Weights of a small mixture-of-experts language model, trained from scratch on English Wikipedia.
Experts: 64 experts in each of 13 layers, 2 picks a token, a softmax router.
Below are experts of layer 6 (counted from 0) of a mixture-of-experts language model. Rows are named router (the router's row for the expert), gate (a neuron's input weights, with its number), up (a neuron's input weights, with its number), down (a neuron's output weights, with its number) and show model dimensions 0-127. Each number is 500 + 50 x the weight over its row's rms, rounded and kept within 0 to 999. Numbers have three digits each.
After each expert's rows: "comes before" lists some tokens at least twice as common just after its tokens as in all text; "gets" lists some tokens that make up at least twice as much of what it gets as of all text. This comes from a sample of Wikipedia text that the model never trained on. Tokens count by the router's weight.

# expert 37
router:527558491502479592513441492548563503424537547473539490460406581580501451519452553464500453506518445473518487506507579474518522547519549527544538516582423494475494528500475567536554479468531555505529537517492461452570483520466453474483536413470559584393505444531559506432576572524439505480560410558422560561544406450538505499400543410527508445504534578555385626543460573510457522422509
gate0:474487512529528498547480491443571409423432496576449576501450530517548464525449570490429479527527501446521556523435549540412544602462627535452453618543551421486462486572524554466465470443452541411501532459526537448552411524518505575478402546447474514495522506517490486457463527496469537457512520468551508461533521530539364497492488440463527408538476473431397505491475590549540565605510
up0:526446439494466439501529582469472640498496523493585477501553517415616493431454459531472458500581461533428550573596505480561450444502539482484482454461475478487490475356465402445500592494506466559505536534489492604472500460447501546520576473615516526560468489497548622506561481475607534482587563530479479541544497525467595475480464511513485540486483484557505534454481412429524511545526
down0:466449514414535551480444524599432507543536538502458475500461605529484513543471520513482536553505472438514441402438547636464485586544434566469498514472493520572426493584479501503537548497515562563593523498477569613471522488533468454559469512428471516482528544510611469614424480450447469430497401500477437553523406443510446511518545468593596480508572492504492523428503508546474434510500
comes before: " |", ".", "th", "–", ",", ":"
gets: " 1", " 2", " 3", " 4", " 5", " 10"

# expert 39
router:603539478453559526564487477542555520444469497454481523566488436577486471476464535401533416481439491535563565446474478491558579475396475486512584450520438538424562453493479471467511419533540529507529452563509480507618490559521547480560467465499437527506515493485546518505502571398556486512467528475378606508464451539529466552583545486564538490488477515525514566442462463474344584446422
gate0:451415439433493470495442527456554602455450465597463353545567539481504499471522516447551461532463506469442542513464501455508521518472414481435501510434590421526464565452491590496513471517492463457525593468502488541516532442447406531503428476448511508522479516502459518489513495453403480532512486436476555454569448543504526455570428521601580424440632475557494382517546559493475540460445
up0:567585533517539526502553495551413375505574509435513629448471404531491511530475495534440535496508479521539519471533532491465511487489561570526522497541454548471500464584530470543475535492566462560507450504485536497459443543495616477502573495507498494464415478493536530540544477509552580512497490591540422543441528473494483573425570558390419533579356555407509616506453538531476448545537
down0:496411574496479442474424487456402450491527569508557424518502422463477445460585571458482437606489471465495540483525460449427461496484509467532399442569600516499606473453559504448504554558323531572591501503496557538496548510505503556388469510472445498566485618504453484430448495477495503531498515479543490500552528504497439418547497508518547582529518491514457528456501472585524481539441
comes before: " a", " been", " well", " the", " an", " part"
gets: " as", " had", " has", " have", " was", " is"

# expert 15
router:520586456499404489483512545546529540555530440435499391486466463581495548536507533520558543518543552577512589415493525482422457531533484471405532463570522548497492515490443535456487430524487548492571490474514395471503505447438413508492563526605420543472528502529503472586402533458614475463503510517474526478531604540538523579546379503515510488577526519618564502472571460558438470465522
gate0:499526441393500484526591419586474500571530515430419582410482452530522588558495461520435492524461444571546460543459531538526510528495531497500566524519529403411470492461561567567562534502452554479427502470451442573544440470481477468417384517512560515564462562503442560459587492492540503487571502494493396570548463530549542460454504428497588497501478578483512533546510507430473416426451
up0:500475525439448537581509396583521531607544499418451609413497535512545609605527485534490496536584425544569411541467519597483489525436533468524475437510582451527427483438522513528541467485473467492417566507556504480477424478487490534420455558513505500509444549471436567541601529522469494454564531499492408520592487516556509516519530431435544599522463557462491477502482553484465537445430
down0:485560438517566451474584455443498430417483494622471446547402503596513389588476539570520504481482500528486504518556520515491507441535547430418442450513506545465515528506490494571512506668603477520488535481493555553535508580499572433488509509528462554427520456574483483509487520518538394460525478431518468513549543524497471504462500477488598365476433490502573447537572482488470543583485
comes before: " and", " which", " but", " the", " he", " including"
gets: ",", " and", "),", ".,", "\",", ",\""

# expert 34
router:470493504390456618566538524574540607516583475428463553510476528580565454529472482549578453550521487466481484498492475542476474449440575526479550433551437498526503493515559504558424554428599501475533494530379418480491507470401421442552472422491521475439428472545534545538549517516497447449497503545441408441512451536478589525477493485547518508506498579524489563523520520503460368408459
gate0:494482564467558507433449445519490477507531456509504472374526506419421470527549491547506556401660513558429481471526550510508458536430392552511509473500382595514450500595537488529489497508437457562502501536455373457483473481451504509425423486450499512465481416442529461506475517550470580538519476495575534471445506557550569491499524486535562599566509544536581522508547588537457518505579
up0:504498473526485581455501495539474505453521454576534366501482522482537513464459592519580527521485520421550472579463393460456395479510522466517540432525600468462563540489444543528487467467543497409633554484542497532506461480510450552498482441503511455518508376523384487518509536475519520534451546537491502443534517504547522512562461538509388460525476477513351536427480431368419489491478
down0:528467452552558621517458514465633547485456514549496456363545550534483471521496568538511533453393548564573573506495491477577513502523576490478513509551497478512437497465574500549440490505495509570483491445572439475531439445507545516530500466553524524548526469501475384494484491541497515565490534435508471499523506507377488527398462535379551521481621468614576443529476491594465561501459
comes before: " the", " a", " his", " birth", " this", " its"
gets: " of", " in", " for", " from", " on", " at"

# expert 48
router:530526513484474577548585518558625546454553502475565539459486510545476517451399504495567543544556574468483512571503470496470452401498580457505480555542413459375542483522562579477542470502503556482448504484434425393498464537407450462562404412464469545420463521583532556503539594513473504486472483464410430434518523442502494527497581462550471507514452541535551453535484452483500510551592
gate0:515428481552602473450444464434474442481435535515456482380572457453555559531448420495449555564484515449425550458516489508484519498554486459588474480445501543663474479537535544498499564417489459378508428509451556590437490479468506457472515533487572492481477428432478494578520426449582474435522526573546544489525465493457543514575540495599552518467510471448454535446439535490517454588514
up0:535549438480363458546532498517541507515503497481527524520437537504461563483585520580520543533475458517545503601516565502438568411517539519568557363475528525511493455477482470525524554508452433502583560572537477535490506440487511461472506505535413498371551631477515558559518461515465487531443641576465580524468572473522513583498557456532511477492578455478510606554511462534463434481463
down0:502533494532465523482421452557466486483541439445652552484453444475551543466482512508566471462538436545481589506454504485543419559510509439492513595530500506565531456515538452559474456499476460494580571448482491479486451367564484417492512638541506405443490512454526558408485480505476581539533441566519501457545373539375569463485457484519514539543502520555466443525576522502536494502417
comes before: " the", " be", " a", " have", " not", " his"
gets: " to", " for", " in", " would", " of", " can"

# expert 47
router:511569509356505546566525484593582516539463486520490485523477514580530484430471496488609555528528426510484520563484522468514555475442486497412587457544517440370530455439559544490477422523545545453528443517462498384508582527420495496456529458490540477551499420618567445575434615435492442473519534517405529513465502459500492470489479447549568430509478514438531535517529514546470583516474
gate0:508554485497563440475456455533373472516502483449493475439517589497402590524524461510543529545490418489501440506502511616510476565558434418446499546529465459564493576540460463540537413525475483424417529471571486511483435524503457539536462596549539491521475547431471491453492431551538492465439545536546476505514546549477402535460453475570396562492487534383447460553593613490480463501579
up0:429493502486559523454522464553394553513492473433524490506537572527407516518550552440526540525452451498441457528400463584549517479561547498450460526498510472544527501543522502399482452515535422489452433515562439526461409492514403586484484534447517507512467501456518479505405425466538388477404549538505510474520532506439548589481564540496382552547472503431501495429603605487459437585572
down0:527544563515574541522480542412481504469525527618547550467510455470515512505476383592559543577550488416561472521421571471481505543518530512531480515526465572489507485398530567466431517609495510516505526550435485421475456490544520515567498520522456510536425441625515436480573509503503513577436443504468501547568492508446412443602458490393630481459500555513479562514553573519483492552550
comes before: " a", " not", " an", " also", " the", " used"
gets: " was", " is", " were", " are", " be", " also"

# expert 35
router:551612439471510555514544457533521463484579456460490441588506455505404447447478558551568500590543421457561558555470516493457479478442517462461565470562494529535555434522515522504475517536614543487570491528469460479545545518413448416546458447498503583446450531527494575430495554453426431598556436491560453484552440466450556496486484520466608516442469455473453520478521518542405596564441
gate0:515511460377440423420515441557508496429570384557528501563444549526538531412553493526515539455561527504563537504527494471403525575569442458484417490520514503549547448570535542505485529496490544457482535450498483517564579486520483478487468543485474502557410458390543581585438477520584489505421496466486411458504502503536514541495509607491502412329516485530498520564505437475579518495529
up0:487454514656539538543502526489465507596423630443488519444558494501482456557399530466461482529428461488486472486476507534545492406471541546524586473448515482438481589416482476456506444478481414533545433543510508446426436486515530554494528452500484475479585471587472394448539489474447499506578476485525570534492469505500505483501458415526476604652539513467510456420552586541439504506472
down0:520482486551393453484530419527400466455541419544489510514464525556517526502496478519515439566522396505513532497492527389484539483540452572514376426524576485516641412534559503518535545537406522469453516523430436439518460464515565489570420550516519488492447538506507482492551426498535526497537469510556451523466462586506453390421558590490474451429553437416536534476473429411540486498505
comes before: "\n", " |", " (", " is", " and", " –"
gets: ")", "\"", "),", "}", "\",", ");"

# expert 46
router:519557537529404455481654508548540516510579532420513476512448479476458560501497527495586556382565562536498468397488518547483501390456501542473540488515518544483536523492438609445423519478517561510556519480472414422549549490431458481567501545512547551521419546522428529503490517486502409555512512525428537489578559556515524467493559475436539483494421619535553548525521494561397455453534
gate0:555611434501528425503515452461556491557548544445535517500491630482488527538423575566485464504452487447453495546464478439527415542531586536534452556473560561473472479562537550430539425516536472523524469553499528466535457490511523568582529531547515473476475501404479521501442543470599449538445508499538604569466416487449422389523516479482431536462562507601473448426487486547595448398494
up0:515554464486478457541567451451537485561525480394480527496485535489528501563461592519510442497477499442482522564442500442514407604497565476551399572541487493487481487493562510457484457561505479538519520557516514502544474479569501550582550541590417435531460553404477445482436496459620450512484548458515606564510470495507425412412515526505437518532494555610542442485457549580541435371464
down0:523487497550331458556494494526433514484541455517544532598414544611518471395562444506467480510476401519536464546514479440471480371444564497473517471526500507519488519589531472535506511514548489449534555522417480541487528400593471456477558493537573531518469541507545505557488473484549470525352440570461550459569589475512500463535545452536413544435597487529487491427448453484508502500490
comes before: " the", " a", " his", " he", " it", " other"
gets: " and", " by", " from", " or", " but", " after"

# expert 59
router:508530535398416514546480453629541521503576491415468560441448562556555467485486511496581437462484426425525533553547531583465517490474492468539614491442462440437462492450477478515520415469592538553550540527426445477593545457467471451470420504516515483448465497606542611553480530423516465461488515558515526465514466400572547531457540463554597532482505481522504580522527509514425474422499
gate0:524527500536534563434492516451498584550508536520516494469498552450582508494541476526524513540581508567452519503556466532585535563535410558588528558480529493593461507501483554510463467488541441525538482478547460604471437505501598573532537454521508500477487566568521516579494511454550429515497632486477509433446379489483510477566505415547513465591505538454515403464615532592552578382554
up0:520436499454487433590552498531511412467476452488503528502508454499434477522500569496432449506380458420536511543396521465430491448468588440468455424519525550443549499507509450505517511476432536433512494507497576430579523535525424472542466536460478483545502405416487492428505501543434555468489415491505459572529608531447494482430498581463480552409521470530534598485445510441446379610445
down0:436514503462560474597457528459523501489502433566547527487512418469449664524559555543391497480485469520517472551501601554484563514559497521559473516543511492537428542528497558463473484520455428409537589566573518534506578551547483665509509510542467523492462609547510518511532561533467514533451462528380499528494435537546533516444503533459476481486497572498441571472495547368449491507458
comes before: " |", "%", ";", "′", ")", "."
gets: "0", "1", "2", "3", "6", "4"

# expert 13
router:563494531494475506458573467577507472493485548550519440509497544563485464490519417578585533495541542495503462386456488542495525486324612538483494496534483435493483445448488445494533417506513547480496490540479474531654466541477491492623443490520497548399487517572537517587468622442416512575542459521467452538502415513489551492527544442525477463596554541468481528485461443523437434516507
gate0:517487498527428440492475458481459547488431498603428492442500579501442521569473560567464524504490605385521471362534511411554443490490542513510508483591480518531470532496509495472585561386428573509518521515476507491492518472442536392489534528472496422405588498448447493520491543484480589486489499474566477484338487465490597477482539436543474517503466400429530484542436536513532515473556
up0:479560494523400426431531515498434518469468489526484465439515605526525468535443515487478495522469583350504461479556514427477451523489582496483463486585478498498548488475555456498593508465426542520455472487523485494538509498494471495514508556407491458366550520492447488466505536523537614489416505463571447498396465406544632503371563417487455590508455479445534519529450519578504538497524
down0:481521553456503504464520502562451577473436537481488557573468445413533479542516405456492446476584497552447490412558567509609512568480419459630506533474493437437513512532509590436401439543501565548546545512425400458528512503506479541417575546451573606496494481424510501565447484439492434495542581511527532492433554512486543558489435465471532464481550422569473557520430500534528464501473
comes before: " the", " a", " his", " September", " this", " June"
gets: " in", " on", " at", " In", "In", " during"

# expert 52
router:533493548424458517555537430514599555473563583487489576458442557510547460516453542462588466512527481476607534514522419601472549423447545455489597512532474506474473469429519498532382489515560555514507514537452440486550479480474450452432467496455465452395456416578507541408576569455501573544488503525509493518505448483620522531425563402468572433476513466523459529446538476552445543492464
gate0:418509506486439490521496427477501501560477501506521534571455482536444511553462428603562467523501464510518539491533451443469530520559511488459518573438502471604465506507507453530554610467526515427531591534486608566469485447473501446497536545555475373465538442497502458626501530526459451548456568498435438564471484462506422545566464429488463462457547443507461517633599507533455448450369
up0:562467449476452515562463581467486497482526546503506466536544540457533553485539478497493526482533593485496502535464529502536479444478527586541467451470443475437536467492519524396486448562482564555445458512467411472455456562521484543497476507500526611506439627497516536402548509497493467369549396493595460528372489576506555472423438536551544555514502578444536496424453557423493545487636
down0:465516465416506470494443491514495497454495440591461554477564451476554499446529520456501530480552503572560420467500395511461506568503469554447503475428521514543557434575570555524502598428433444463453496501433468508563586403447543462414567419432482460485512429532483503547539568441530565455617427530554511500496557598524569486576564470521498468490500454463560515478502452578380534515537
comes before: ")", " |", "_{", "O", "I", "E"
gets: "N", "E", "S", "R", "C", "W"